config.yaml
hidden_act: "squared_relu"
vocab_size: 32000
learning_rate: 0.0026
train_tokens: 917500000
Below are experts of layer 4 (counted from 0) of a mixture-of-experts language model. Rows are named router (the router's row for the expert), up (a neuron's input weights, with its number), down (a neuron's output weights, with its number) and show model dimensions 0-191. Each number is 200 + 30 x the weight over its row's rms, rounded and kept within 0 to 999.
Before each expert's rows: a language model's description of what the expert responds to. This comes from a sample of Wikipedia text that the model never trained on.

# expert 27
Description: Pipes starting rows of medalist and results tables (Gold, Team 1) and relational words between, from, with, of.
router,155,217,240,175,146,195,211,214,180,211,225,180,168,250,133,223,263,221,196,197,162,196,202,269,220,212,166,173,206,210,207,203,203,171,179,208,205,226,226,212,173,191,207,220,208,129,253,231,184,226,178,208,204,210,230,210,202,210,214,194,243,201,189,129,222,204,143,220,154,200,184,177,193,231,239,186,238,246,284,258,198,198,177,161,194,146,237,208,211,208,229,187,222,185,173,165,226,182,175,183,182,184,171,203,144,230,158,223,226,244,240,184,245,192,275,214,243,218,191,212,208,182,168,199,159,122,195,230,183,181,204,224,142,179,220,240,147,126,233,233,222,201,199,234,225,163,171,185,195,155,204,218,147,227,212,165,191,162,193,186,180,193,173,229,192,235,218,182,197,211,203,228,232,191,204,213,237,196,205,243,191,169,197,241,211,186,185,263,172,217,168,214
up0,189,233,158,172,165,178,227,177,187,221,217,229,215,132,182,171,204,150,273,224,225,166,181,181,229,210,208,170,204,229,208,187,161,195,179,222,180,222,177,222,232,175,205,200,195,237,206,179,233,185,186,220,155,212,149,196,199,156,206,209,220,215,171,169,178,195,171,191,250,175,196,164,232,210,174,204,214,202,246,139,231,242,205,235,206,250,199,228,210,275,229,230,156,185,166,150,237,240,217,190,155,168,148,165,127,225,200,232,199,207,184,270,218,203,163,176,216,217,211,266,179,270,231,177,257,213,166,197,200,173,179,247,203,237,211,193,209,248,240,230,179,186,154,165,221,196,205,214,186,179,259,199,178,197,251,233,161,219,184,211,246,242,173,180,232,176,198,203,153,253,220,181,213,143,211,213,155,210,186,217,246,217,227,178,214,224,165,202,179,203,206,205
down0,235,185,177,146,171,204,174,188,219,197,173,216,156,244,210,262,186,170,195,185,257,254,187,185,212,170,235,177,161,246,202,167,265,182,168,186,155,187,198,200,240,163,198,169,201,236,196,183,138,200,245,238,208,235,177,196,195,241,177,234,228,207,242,262,183,217,225,201,220,198,194,174,224,174,164,244,249,213,187,195,215,175,187,157,241,229,267,183,242,187,198,197,186,209,203,160,226,160,199,173,180,190,210,220,176,227,197,202,170,197,201,251,139,166,199,140,200,157,197,153,214,264,168,169,236,227,202,227,202,228,199,196,191,206,170,215,191,298,140,249,221,202,190,216,227,215,185,153,242,228,183,196,188,217,215,265,175,194,151,229,179,173,200,194,206,183,215,211,188,170,245,234,212,216,210,161,203,167,156,255,175,230,218,188,181,192,140,207,178,178,215,206
up1,220,163,218,124,220,227,238,186,224,176,223,195,187,245,184,220,234,188,237,170,192,216,163,236,250,177,181,227,184,178,246,185,250,188,225,221,159,208,184,178,267,182,214,195,255,195,204,228,194,218,222,244,208,199,190,204,224,197,215,195,174,260,151,144,249,251,220,166,213,185,209,184,202,198,193,173,190,178,175,256,247,233,249,260,212,203,207,255,234,185,207,218,173,190,228,174,197,183,157,184,209,240,178,181,273,242,181,151,151,183,224,175,205,182,207,203,169,221,140,175,191,210,201,226,192,188,205,211,224,195,207,187,219,187,164,108,242,220,161,193,162,150,238,234,273,220,190,264,173,208,195,204,201,180,196,144,186,198,154,199,167,200,209,226,164,221,184,151,171,184,184,174,207,187,209,245,248,223,224,216,212,214,233,212,180,203,171,190,223,194,133,214
down1,189,253,115,207,175,164,216,202,219,186,159,208,216,205,250,208,210,173,183,201,200,224,190,170,241,191,216,179,195,191,150,210,230,214,148,203,195,205,179,182,178,253,194,223,188,202,190,199,278,197,193,161,173,201,193,125,196,195,205,251,227,204,205,256,194,219,217,218,183,228,192,251,178,216,193,207,154,163,289,183,137,209,214,238,183,184,227,166,176,196,184,185,218,203,205,178,189,173,244,181,160,181,187,217,176,205,176,209,214,164,188,182,214,228,197,176,277,227,248,220,239,150,205,240,160,177,211,159,259,179,221,142,193,239,208,206,207,164,224,194,180,221,185,202,129,158,202,207,240,152,224,210,159,263,229,169,173,194,224,143,232,162,228,180,242,201,206,236,210,207,232,248,200,182,251,159,154,203,180,193,194,223,218,235,174,163,157,184,220,194,228,217
up2,129,209,267,249,206,186,195,194,258,199,201,193,185,194,226,195,208,248,177,213,184,203,193,190,200,237,203,236,167,165,232,206,246,210,199,192,263,205,204,200,202,224,213,213,223,231,212,179,222,176,173,214,219,141,192,232,209,180,156,230,198,154,219,156,215,193,161,198,135,200,179,144,194,176,196,171,218,170,182,200,223,184,174,185,165,173,255,245,172,206,223,144,218,183,259,203,251,208,213,188,212,177,198,269,158,222,187,198,155,221,147,282,228,218,205,197,178,243,213,201,163,151,199,174,165,210,168,162,224,192,116,220,158,210,247,212,168,123,187,217,133,215,192,154,172,209,193,180,240,201,210,195,196,172,214,178,219,201,207,234,209,207,190,188,222,212,181,214,194,184,208,238,171,149,246,197,156,237,155,215,163,217,151,145,169,216,193,206,235,202,169,185
down2,235,220,187,253,221,211,235,192,233,166,206,233,205,252,174,190,220,244,237,188,172,242,163,167,153,200,205,100,210,217,249,197,195,286,203,212,187,189,140,229,208,268,200,195,202,206,147,227,242,155,195,178,178,188,151,188,200,190,173,198,201,190,245,220,253,201,220,263,229,222,219,154,181,209,171,211,263,198,224,206,174,158,179,193,164,155,234,150,214,211,227,174,173,137,176,205,202,198,218,231,202,183,166,207,202,200,203,206,157,142,220,210,177,196,224,192,219,200,165,239,149,207,209,209,210,212,219,272,170,245,181,163,193,193,209,190,164,203,199,185,161,179,157,225,158,214,170,209,186,163,222,232,178,196,168,232,173,201,230,185,201,161,185,186,201,213,281,205,228,220,167,230,218,186,204,232,154,204,206,176,229,213,223,158,170,146,230,225,197,229,168,236
up3,188,208,248,210,217,251,224,217,248,186,191,153,198,192,200,227,192,222,196,201,157,219,193,198,229,209,162,238,182,237,237,209,203,198,185,205,178,203,241,191,190,172,171,211,228,206,250,190,206,251,192,183,265,226,208,176,242,159,217,232,191,195,229,169,204,183,265,159,225,209,149,212,226,172,165,193,203,200,203,197,198,195,236,270,197,206,141,208,198,178,134,194,143,218,152,252,200,179,181,188,179,145,132,166,133,178,159,192,205,140,231,209,191,169,172,147,229,150,171,115,203,196,197,211,228,224,221,189,192,185,224,228,254,224,212,219,211,230,237,180,240,220,184,219,218,210,171,241,163,184,190,141,229,229,214,176,204,252,161,185,208,161,191,214,214,183,189,183,230,154,185,185,168,182,206,206,196,186,245,227,223,221,249,183,200,141,258,223,220,158,241,168
down3,258,240,185,200,243,191,208,214,180,175,206,257,225,208,208,186,175,170,128,191,178,194,266,197,129,183,201,149,219,189,214,223,184,204,202,179,193,265,167,203,232,238,190,166,203,204,185,217,127,191,211,203,168,150,158,176,176,224,181,233,220,202,166,174,177,189,198,180,183,159,202,212,226,173,250,212,211,239,233,174,213,169,167,187,228,178,210,200,217,174,193,235,231,192,170,258,189,163,170,107,204,186,186,190,189,212,198,195,182,214,206,186,174,242,179,221,198,212,265,264,206,236,161,240,184,169,183,158,198,209,199,201,177,252,175,207,144,232,263,286,192,221,177,220,204,196,223,165,285,152,184,245,224,205,208,173,159,190,198,193,212,183,224,143,186,186,180,230,203,199,203,205,179,185,150,249,214,232,211,163,218,230,224,194,192,206,207,221,179,207,260,199
up4,188,164,192,120,193,195,237,195,207,193,195,245,158,217,196,170,216,236,176,175,233,204,195,203,270,270,207,209,233,195,137,154,242,186,191,217,207,198,119,217,227,179,221,200,165,213,222,223,199,185,172,205,209,130,177,187,160,211,193,218,198,166,239,182,210,293,216,208,196,186,208,234,248,187,186,166,248,206,160,193,195,238,180,236,124,221,235,205,159,198,164,171,173,211,206,210,208,185,150,195,180,219,215,241,197,221,195,183,201,166,208,236,267,197,200,155,218,232,183,218,165,181,208,219,207,208,189,175,224,160,154,264,225,207,199,136,208,190,187,254,228,184,223,219,262,199,211,214,223,205,196,228,241,188,215,234,173,146,176,181,185,229,149,206,154,199,153,212,243,200,163,220,201,197,156,222,238,248,248,168,204,207,243,164,170,190,199,213,211,184,182,211
down4,229,215,166,239,187,178,237,173,242,195,200,197,216,220,245,174,219,172,199,180,195,288,235,235,139,204,238,203,190,208,204,191,247,188,179,236,177,218,234,222,187,259,191,200,195,152,181,231,190,221,156,244,197,241,219,160,196,226,191,200,195,190,215,190,251,216,234,238,197,195,283,158,186,189,204,191,119,207,232,219,180,207,176,154,242,196,213,156,192,218,220,141,178,197,139,236,168,197,229,146,161,183,144,209,157,254,193,228,223,204,168,194,160,173,182,237,186,209,211,198,207,202,144,198,222,224,198,232,184,217,202,194,210,196,176,201,192,201,240,234,166,171,186,205,202,195,193,208,108,154,164,186,150,242,208,231,189,239,207,166,172,222,222,214,177,239,233,200,217,175,174,200,149,219,227,190,186,182,210,211,154,188,202,173,164,216,273,243,209,173,189,139
up5,245,198,189,200,261,190,179,251,189,224,222,228,205,192,167,279,158,159,226,212,182,143,239,177,202,172,249,239,198,192,204,214,193,207,208,155,188,189,231,210,180,244,176,180,221,153,215,224,197,195,165,209,242,215,258,221,187,239,212,184,167,221,208,229,182,155,197,163,163,192,260,202,197,165,197,254,210,126,214,179,226,179,191,199,265,158,169,198,223,164,195,179,246,241,221,214,206,173,204,170,250,235,230,194,209,185,181,147,225,189,198,170,182,227,204,158,217,232,145,197,175,201,200,210,131,209,181,201,212,274,190,259,188,184,157,187,234,217,178,234,174,159,240,180,224,183,213,229,149,177,203,181,186,230,216,228,172,196,253,183,164,264,192,190,190,180,223,181,175,225,219,216,187,212,212,179,136,172,243,189,195,198,221,246,236,168,170,217,230,227,139,220
down5,176,164,200,228,179,145,208,182,246,244,216,211,192,208,254,136,213,221,203,202,196,215,148,184,186,232,243,232,292,289,178,191,212,166,243,207,187,169,164,204,222,209,190,271,202,102,173,194,193,243,229,193,156,203,178,232,164,180,202,225,186,175,227,255,225,143,225,217,226,175,214,257,185,188,142,176,250,223,205,269,209,207,196,153,151,222,193,194,215,171,195,187,170,235,222,222,198,154,208,201,205,245,189,252,173,221,219,209,261,216,171,203,192,181,181,229,203,165,190,219,170,201,213,213,166,214,175,190,232,233,162,200,185,199,191,186,188,162,202,178,160,226,212,146,200,174,166,182,157,222,177,184,235,199,153,242,170,169,178,221,213,195,185,204,181,245,225,227,169,215,216,219,204,224,216,191,214,210,170,226,229,225,170,198,185,172,240,237,176,146,196,193
up6,202,233,232,214,260,192,181,256,225,208,190,191,217,119,204,245,252,218,195,258,206,188,234,190,210,190,237,242,183,172,188,186,157,167,199,232,181,215,211,212,175,251,212,224,177,129,176,184,149,223,196,207,179,214,225,224,158,195,241,213,229,161,214,205,172,171,235,203,146,225,197,203,174,159,192,233,227,220,220,180,169,191,208,287,204,188,191,187,230,199,183,201,178,187,221,127,196,240,153,217,174,174,214,201,215,185,244,238,216,197,204,172,206,244,180,135,186,168,198,241,169,212,172,185,182,185,166,128,203,167,176,220,213,189,218,156,245,212,163,177,220,192,173,219,202,228,229,143,148,175,188,189,162,150,186,237,207,235,220,192,142,220,270,221,240,185,139,198,180,245,208,204,228,188,161,189,219,198,167,227,215,153,186,209,208,213,241,202,258,217,194,177
down6,244,219,177,191,239,213,219,158,148,229,199,197,217,205,185,169,195,214,229,207,212,202,194,267,245,219,215,212,226,226,183,224,228,215,187,227,122,230,208,186,201,195,217,289,172,211,184,207,204,232,174,214,229,195,211,178,201,197,206,210,181,207,211,247,177,165,228,226,243,184,214,191,238,256,146,192,245,167,218,232,211,187,205,162,170,154,206,177,183,236,192,185,152,220,193,154,173,213,210,163,263,169,200,172,188,232,107,182,174,201,197,170,177,228,262,185,188,189,231,205,189,248,180,159,153,186,168,176,147,180,180,197,176,140,173,173,201,186,218,190,157,226,200,186,213,238,249,246,204,160,176,242,270,171,203,207,179,200,169,207,176,196,193,155,208,180,171,168,180,197,214,207,198,261,210,232,142,209,183,185,280,167,211,150,194,189,199,241,232,251,210,178
up7,175,202,204,219,220,161,145,254,220,218,230,166,187,201,212,274,258,207,189,165,225,229,220,197,205,192,162,244,213,203,201,181,160,269,280,204,235,233,196,171,218,206,249,161,192,247,216,218,179,180,171,174,147,207,201,221,195,180,166,221,196,239,189,181,205,221,182,205,261,171,208,186,223,257,191,172,186,215,214,249,200,227,165,236,186,192,193,191,148,214,222,164,223,230,161,136,219,188,250,230,207,220,166,215,186,215,195,185,178,211,212,288,203,186,252,141,216,168,216,237,171,245,155,157,218,171,183,148,217,224,187,233,249,194,203,166,186,227,237,239,210,178,181,187,168,150,170,245,221,246,159,233,189,153,186,223,184,197,193,239,228,162,205,183,175,191,243,218,134,153,196,194,212,159,201,171,214,209,226,199,210,199,206,244,223,172,165,197,197,213,218,208
down7,258,244,179,154,216,212,210,217,210,207,215,238,128,162,127,216,158,172,177,173,185,197,174,204,163,203,195,179,157,176,240,208,216,200,246,229,157,197,222,223,246,212,174,269,167,227,192,191,191,189,223,214,252,197,249,231,162,154,236,231,217,193,234,189,166,230,188,265,176,212,210,184,189,178,228,188,249,234,184,150,217,211,185,210,177,201,161,150,250,215,197,167,217,167,227,227,226,221,187,195,175,180,229,160,186,166,182,186,115,158,183,217,195,242,234,164,185,160,167,187,203,199,248,173,235,244,239,233,252,146,150,191,170,203,173,202,166,228,137,202,174,165,221,198,225,209,210,220,222,186,185,175,165,175,187,214,177,247,243,176,247,255,228,188,197,184,205,208,208,180,213,208,199,152,219,175,206,220,218,201,188,191,217,201,174,251,198,206,172,218,179,271
up8,175,256,225,211,202,178,160,235,230,237,196,164,192,213,202,221,225,139,208,225,216,235,183,211,202,236,220,221,210,157,223,121,267,215,171,144,194,174,261,156,157,233,226,257,237,176,181,192,220,189,217,256,185,175,211,247,201,154,207,193,196,221,195,208,199,197,283,156,255,229,241,191,224,195,205,185,188,207,197,215,204,202,211,198,240,204,163,201,186,206,193,225,211,168,269,183,234,175,181,208,191,154,202,224,151,183,222,216,186,192,220,163,153,171,184,245,210,184,197,256,201,248,209,182,192,264,180,217,178,207,131,234,197,193,233,162,181,146,210,194,224,197,203,205,218,176,213,176,203,193,206,221,181,181,225,228,180,190,138,223,196,205,217,150,207,176,257,200,149,215,146,199,158,202,260,202,159,187,227,227,174,217,258,162,205,165,230,175,153,231,194,171
down8,208,217,203,271,203,241,221,204,218,175,167,242,169,180,200,173,221,196,161,188,202,209,183,187,160,201,217,204,196,235,215,173,204,183,164,237,222,203,174,216,307,258,205,191,202,185,176,195,227,253,219,212,228,137,199,168,201,219,202,182,208,174,213,165,164,219,224,198,212,181,193,132,188,208,231,203,243,220,174,213,171,182,211,181,212,198,192,221,255,186,214,201,149,177,192,227,233,223,158,164,248,187,202,197,225,232,169,173,177,171,211,206,167,192,218,173,186,199,163,184,234,240,179,241,198,200,176,221,200,173,232,230,197,175,172,232,214,172,107,196,174,181,204,217,170,267,157,241,127,219,205,202,276,156,218,156,214,148,197,219,231,181,215,140,234,183,215,223,213,262,254,254,169,194,148,198,203,213,179,238,204,160,233,193,219,159,219,162,239,190,213,238
up9,160,183,234,181,219,229,179,250,188,172,194,199,192,190,186,223,223,202,171,158,226,136,219,160,205,151,201,222,190,237,193,170,220,206,188,229,251,253,187,233,183,212,191,223,182,230,205,164,200,195,204,239,206,198,221,216,203,190,243,209,240,222,178,234,229,241,158,158,189,204,243,248,214,169,156,228,153,191,186,177,210,194,230,268,229,225,225,203,181,203,213,263,211,177,211,131,204,180,172,201,194,230,244,200,169,214,176,235,264,145,216,250,237,198,193,183,224,176,213,203,239,227,156,163,263,219,267,207,169,177,209,199,208,215,208,148,212,245,157,151,256,248,240,202,222,228,185,192,212,165,204,247,192,148,225,192,196,165,159,204,153,223,182,161,150,199,255,168,182,233,142,196,194,177,225,207,227,183,209,145,220,201,270,178,168,225,201,187,221,190,202,207
down9,234,199,206,181,205,127,209,186,190,214,196,219,180,151,251,202,197,211,223,236,133,149,148,225,200,188,234,155,190,209,151,211,151,192,188,238,219,257,231,226,202,194,156,236,207,202,185,174,168,210,214,186,209,136,197,184,134,175,170,196,130,163,223,230,159,250,196,246,191,178,249,164,170,240,211,241,174,176,190,183,233,152,208,231,176,130,250,195,142,243,224,230,259,223,243,158,231,163,220,172,191,184,215,165,201,167,230,194,189,193,222,237,164,267,173,192,196,180,216,193,189,242,231,194,176,226,225,205,231,169,188,178,181,194,206,236,178,201,208,206,192,288,199,201,195,146,238,223,178,216,213,201,206,236,232,244,175,196,194,166,205,182,201,202,222,227,240,205,201,234,213,204,213,227,208,236,171,193,179,147,207,230,194,201,225,179,173,233,173,168,155,203
up10,213,215,227,166,213,239,173,179,207,205,196,151,244,188,199,184,236,202,194,204,174,217,216,226,138,201,180,243,168,151,172,117,200,172,166,212,193,177,187,171,220,193,159,224,189,245,196,238,201,206,234,242,220,195,234,174,215,171,192,237,171,183,226,223,194,168,213,199,209,210,225,208,183,241,203,173,212,190,190,207,220,148,156,274,192,190,215,185,253,161,143,212,205,190,198,222,223,193,155,221,246,213,171,197,245,222,213,223,195,220,181,192,219,159,215,200,178,170,209,267,211,188,207,223,180,174,124,222,193,203,214,237,197,175,212,248,198,164,250,203,216,158,181,251,172,193,233,188,208,264,197,249,172,181,232,210,223,200,163,191,213,204,185,251,301,195,180,152,227,231,196,213,171,146,133,181,177,205,228,196,208,238,200,229,221,171,158,273,140,203,149,199
down10,205,242,182,156,165,156,236,141,166,157,198,283,257,173,186,183,178,212,226,243,220,196,188,158,182,183,185,210,241,98,204,214,224,225,220,221,203,218,204,149,201,158,217,113,183,223,169,177,223,207,197,202,242,195,242,205,201,222,172,140,162,171,206,230,198,202,165,185,201,214,213,153,175,223,186,217,169,229,213,229,231,200,202,196,161,202,147,225,194,216,208,235,225,228,245,169,188,203,230,181,213,187,214,196,205,193,149,261,194,195,223,158,216,235,193,221,173,176,230,231,222,195,231,223,217,189,201,150,206,186,147,194,218,162,149,220,223,238,209,213,227,146,202,221,150,224,263,151,246,170,193,206,195,176,217,217,197,230,180,158,170,184,226,214,180,184,180,212,255,239,234,236,230,196,210,250,179,198,230,235,180,199,202,255,207,218,195,189,147,199,145,207
up11,219,212,177,200,180,195,157,182,228,207,207,237,200,208,238,216,178,172,183,184,175,164,219,206,175,214,185,193,181,139,175,171,165,184,202,171,222,201,227,212,243,214,141,220,228,231,202,214,207,255,169,255,230,191,192,214,201,171,210,176,172,108,171,239,264,184,211,223,187,206,234,157,238,167,205,194,226,218,194,145,171,226,205,221,213,171,210,206,244,242,176,222,159,226,208,195,270,203,150,237,200,172,192,252,230,244,200,253,202,198,187,176,149,227,221,151,205,217,174,131,190,193,162,148,173,212,192,196,194,217,275,190,168,208,174,232,181,195,218,215,213,180,194,245,169,168,217,173,250,186,135,224,198,226,216,181,183,187,188,232,179,153,191,167,184,210,141,203,160,216,207,217,164,188,238,247,169,208,199,223,225,209,213,285,188,152,196,229,156,256,196,160
down11,200,126,269,223,179,171,210,222,154,222,145,205,164,167,155,194,230,182,195,276,193,228,217,223,157,151,140,222,194,247,167,200,159,188,176,245,186,196,236,175,196,226,187,166,198,225,261,211,170,244,255,243,230,196,193,224,217,155,184,222,181,222,229,222,184,202,152,203,279,192,216,203,169,213,226,195,212,207,177,228,205,173,196,212,199,247,212,213,200,210,168,202,238,229,195,209,144,212,193,186,222,240,191,163,269,205,223,223,156,215,183,190,167,261,190,232,260,193,195,195,188,220,197,182,217,170,233,218,226,198,162,143,213,202,229,200,172,234,235,199,150,169,166,174,165,174,170,183,191,175,181,209,224,170,242,218,237,175,188,183,187,205,131,211,222,191,215,192,191,193,206,237,182,151,166,236,184,158,184,204,218,187,208,254,245,151,178,194,231,268,187,196
up12,238,222,250,250,211,160,256,202,173,234,200,176,202,222,211,155,218,241,220,204,206,170,170,205,185,195,228,150,174,170,178,192,214,228,221,196,256,231,206,203,205,212,154,238,146,146,172,198,232,179,225,239,234,147,181,218,205,178,212,239,194,196,129,224,167,241,177,213,189,189,203,191,198,246,178,169,214,189,203,191,199,225,222,174,194,239,175,196,192,195,172,216,216,258,143,225,191,234,271,219,172,225,248,215,254,238,200,225,204,212,201,228,175,223,174,142,162,186,173,226,227,218,209,194,203,192,229,217,197,216,273,182,199,214,176,203,171,242,218,157,203,176,183,202,159,167,178,223,196,176,246,201,219,252,194,214,162,170,198,219,188,143,218,218,225,191,213,180,207,230,159,226,160,188,178,208,258,177,180,149,198,224,216,194,298,140,135,227,206,212,193,267
down12,174,193,220,195,200,218,208,208,182,153,189,215,138,155,173,216,159,216,197,231,201,206,209,201,176,231,200,226,206,222,282,168,202,183,204,250,180,220,210,221,215,228,185,188,200,240,249,226,141,256,240,171,214,204,233,175,229,213,176,209,186,203,206,201,220,233,257,187,210,221,192,230,234,207,241,196,116,239,163,201,217,190,194,220,214,194,207,154,195,206,172,202,161,210,207,224,220,227,139,142,200,137,186,178,206,171,236,196,174,211,202,251,205,117,175,239,259,176,191,226,151,212,242,169,203,215,189,222,176,190,125,236,190,220,200,179,223,212,194,172,163,240,165,169,184,203,182,192,209,224,261,249,213,189,209,256,186,219,193,184,199,233,175,185,180,188,215,193,195,131,200,167,251,223,203,129,167,242,255,155,195,175,181,197,149,173,215,160,216,176,223,245
up13,227,216,151,184,144,186,193,235,196,249,186,181,198,158,179,215,206,240,223,265,221,262,196,195,227,240,193,222,181,223,264,225,270,203,226,198,201,138,265,216,185,176,214,196,138,202,184,216,175,192,182,190,194,209,167,147,168,283,176,176,183,254,172,216,183,219,234,188,179,152,236,239,162,221,236,195,223,229,190,230,182,194,208,246,193,189,225,166,234,147,175,150,214,210,159,200,185,182,189,193,193,217,196,205,210,193,174,179,154,173,185,180,261,207,203,218,224,186,190,208,198,227,206,210,224,210,249,189,172,184,264,191,242,198,172,239,181,218,228,190,169,116,214,237,194,183,204,197,165,170,199,173,244,185,147,218,122,191,241,180,203,237,241,226,210,197,202,193,219,201,235,228,227,204,199,201,211,174,173,199,237,221,171,219,165,223,212,245,135,235,248,181
down13,133,143,195,222,154,208,191,157,179,192,259,149,200,153,207,231,205,187,151,205,246,206,232,195,183,184,203,222,190,199,175,168,183,209,192,186,198,192,243,194,256,250,204,230,183,200,181,199,156,213,210,214,206,245,209,176,229,214,191,134,191,137,210,192,132,217,227,213,217,228,178,176,202,176,174,175,177,120,178,183,245,208,218,241,160,171,191,195,217,195,201,142,239,250,215,190,216,131,204,166,213,156,217,181,179,208,217,229,213,208,225,198,203,221,297,170,182,286,211,224,216,236,148,212,217,228,226,212,240,180,191,196,166,239,234,194,175,193,251,183,205,177,268,212,196,210,211,211,237,207,202,145,220,255,193,193,166,218,197,202,213,238,179,206,191,145,163,211,181,177,123,226,211,185,187,215,206,235,184,190,233,193,200,190,202,161,234,205,176,168,210,239
up14,206,177,252,229,260,182,240,188,162,225,217,214,135,217,152,178,203,200,220,188,233,144,250,211,245,217,210,197,190,193,182,228,207,228,194,210,185,239,227,142,133,179,270,251,224,232,175,232,209,166,195,223,219,240,146,169,192,165,255,230,209,231,142,195,167,211,207,229,176,182,177,213,175,203,197,187,166,156,198,198,189,201,184,142,199,203,197,186,211,193,209,223,151,229,191,224,171,169,204,179,175,218,201,218,194,172,223,196,195,168,200,179,196,222,200,181,245,160,200,203,210,207,255,194,185,152,197,148,195,210,154,251,256,186,202,174,261,169,169,212,254,247,201,202,246,200,213,210,211,225,171,179,162,150,152,246,240,204,218,220,191,224,194,231,238,197,163,201,235,174,212,212,217,176,196,206,235,184,300,194,225,149,268,235,202,215,200,254,212,215,190,200
down14,175,188,227,182,179,202,185,231,230,167,216,210,199,220,250,193,165,212,112,187,142,223,193,181,190,228,252,200,198,218,237,200,218,234,229,200,149,187,187,199,203,214,177,213,231,165,197,175,254,240,221,213,140,168,186,200,206,203,230,276,175,209,189,189,193,224,197,147,207,198,158,144,217,184,181,192,210,211,220,199,242,182,200,272,205,165,221,176,201,216,198,194,187,242,197,179,247,261,240,196,222,173,177,226,256,230,176,224,210,143,170,198,209,245,206,207,207,227,174,187,220,209,149,175,153,228,202,190,197,228,237,211,158,189,183,275,166,211,225,215,199,195,163,174,146,244,157,212,209,168,193,231,253,244,224,143,175,169,187,200,173,183,202,145,274,183,151,172,184,222,188,192,199,222,188,200,179,260,163,215,190,161,140,230,212,207,179,265,224,219,187,180
up15,238,162,232,185,195,195,143,205,159,191,187,171,250,205,212,199,210,203,178,166,239,192,196,161,219,147,228,189,209,218,176,186,144,216,119,164,227,163,219,227,203,180,200,189,249,192,228,207,155,200,167,249,155,224,176,171,211,251,236,200,189,174,198,193,238,253,181,215,217,186,179,252,209,200,202,180,198,146,217,166,164,216,195,139,161,219,220,176,246,220,206,238,186,169,171,199,217,218,173,166,220,185,212,184,198,244,153,205,220,217,165,238,233,254,214,205,186,193,226,237,183,185,233,198,255,197,183,171,215,177,170,180,241,264,154,216,183,221,176,185,246,175,219,248,184,262,212,105,245,199,199,255,224,175,202,190,221,168,237,219,192,228,180,209,215,196,151,191,166,224,185,137,179,188,201,174,201,178,186,216,228,227,228,232,205,223,201,209,116,187,196,145
down15,192,219,217,167,179,185,170,167,132,186,225,153,241,161,183,222,186,224,188,212,176,208,194,238,201,188,191,206,191,167,199,213,173,181,223,236,234,200,208,167,167,213,206,224,211,244,168,236,186,242,214,215,186,143,139,208,212,217,191,173,165,236,219,253,199,226,262,236,237,195,216,186,168,185,189,203,279,186,232,197,222,213,200,267,204,272,219,133,181,217,217,157,222,204,232,226,131,160,234,216,197,216,197,143,172,162,188,154,132,190,238,169,197,197,191,226,223,164,213,201,176,163,160,163,202,147,205,218,178,180,169,229,225,176,261,184,239,208,236,176,163,194,187,186,235,172,190,169,158,222,217,188,184,256,195,202,174,246,207,147,200,221,207,142,207,180,212,211,181,144,243,220,194,199,269,221,198,184,165,218,218,251,232,230,198,211,239,233,199,210,212,174
up16,211,210,221,164,214,213,145,177,195,221,249,217,180,219,234,168,177,213,156,175,194,164,218,267,226,193,197,217,169,221,205,221,231,182,207,280,217,236,174,210,260,177,205,172,203,243,203,225,252,182,228,196,231,178,200,249,165,198,183,202,163,159,244,186,160,167,179,176,216,181,166,221,177,240,196,183,188,161,143,182,191,238,232,181,178,133,239,175,220,231,218,221,177,182,221,190,233,196,183,193,206,218,197,186,213,201,195,225,225,174,264,189,167,211,147,211,189,164,190,217,255,192,200,223,176,225,201,223,221,213,215,209,170,245,224,214,236,146,197,204,247,210,248,219,161,145,214,205,276,222,187,207,236,173,195,182,179,227,170,185,204,217,193,243,186,182,250,176,180,211,159,227,169,199,216,138,187,183,224,149,244,199,140,225,215,231,211,177,176,203,263,301
down16,228,229,190,205,156,176,260,242,236,177,195,210,121,246,201,203,208,177,255,189,160,185,185,190,180,235,211,204,202,259,234,232,186,176,188,233,207,176,249,187,155,249,244,219,165,186,178,249,239,276,248,228,169,174,181,233,193,237,228,192,190,216,148,162,218,201,213,170,197,198,181,196,203,211,153,210,190,186,235,200,197,179,173,213,213,145,165,198,169,151,202,203,202,269,202,157,182,173,230,178,154,250,199,178,202,224,202,250,225,215,198,183,145,197,182,165,213,195,227,206,225,204,244,215,228,188,224,192,137,164,122,263,205,186,166,167,216,240,187,170,193,241,175,192,223,189,207,239,187,206,165,205,221,230,165,211,190,217,152,176,201,192,203,259,194,142,234,192,228,215,212,219,195,228,176,253,194,197,195,234,146,174,203,165,172,210,252,169,207,241,175,212
up17,136,236,177,182,147,232,214,220,188,185,170,224,196,143,200,234,195,218,246,228,195,212,195,186,157,244,156,187,206,243,174,205,161,140,191,154,178,151,195,209,257,182,214,173,223,196,221,203,214,246,235,157,193,238,125,166,214,184,232,182,203,217,238,228,171,212,222,219,218,188,227,175,238,193,213,189,248,204,195,223,156,217,196,182,216,209,222,217,228,252,249,213,178,206,248,237,189,202,172,198,228,252,202,218,170,268,184,194,137,181,171,240,187,196,175,192,232,198,211,140,219,132,201,178,224,191,190,202,147,195,188,234,244,171,209,252,213,196,238,174,198,202,239,212,146,198,234,194,227,172,211,227,151,177,164,191,268,223,115,151,202,248,220,219,173,212,195,168,186,165,194,184,216,202,138,219,186,184,250,205,179,224,231,201,195,171,230,203,170,211,200,172
down17,249,165,188,202,211,135,181,226,210,160,253,208,192,221,218,189,154,201,218,155,180,198,183,255,219,151,194,200,209,145,180,211,199,197,217,217,186,212,249,171,215,190,188,216,191,179,168,211,198,193,236,202,232,268,211,172,169,236,217,204,212,231,202,209,193,206,171,141,176,228,169,155,202,155,197,234,192,229,212,147,253,129,185,253,237,206,205,247,185,193,164,161,207,204,198,163,176,227,198,225,164,256,203,185,233,223,208,222,258,198,210,155,257,219,180,209,136,199,210,190,207,247,212,261,201,239,201,204,237,146,131,184,184,230,257,203,204,163,197,200,167,146,170,200,197,226,151,190,228,193,197,184,138,215,249,200,174,236,187,225,203,170,216,176,212,184,141,196,155,236,231,218,215,195,177,221,209,181,184,212,222,213,158,271,264,221,194,229,193,211,170,180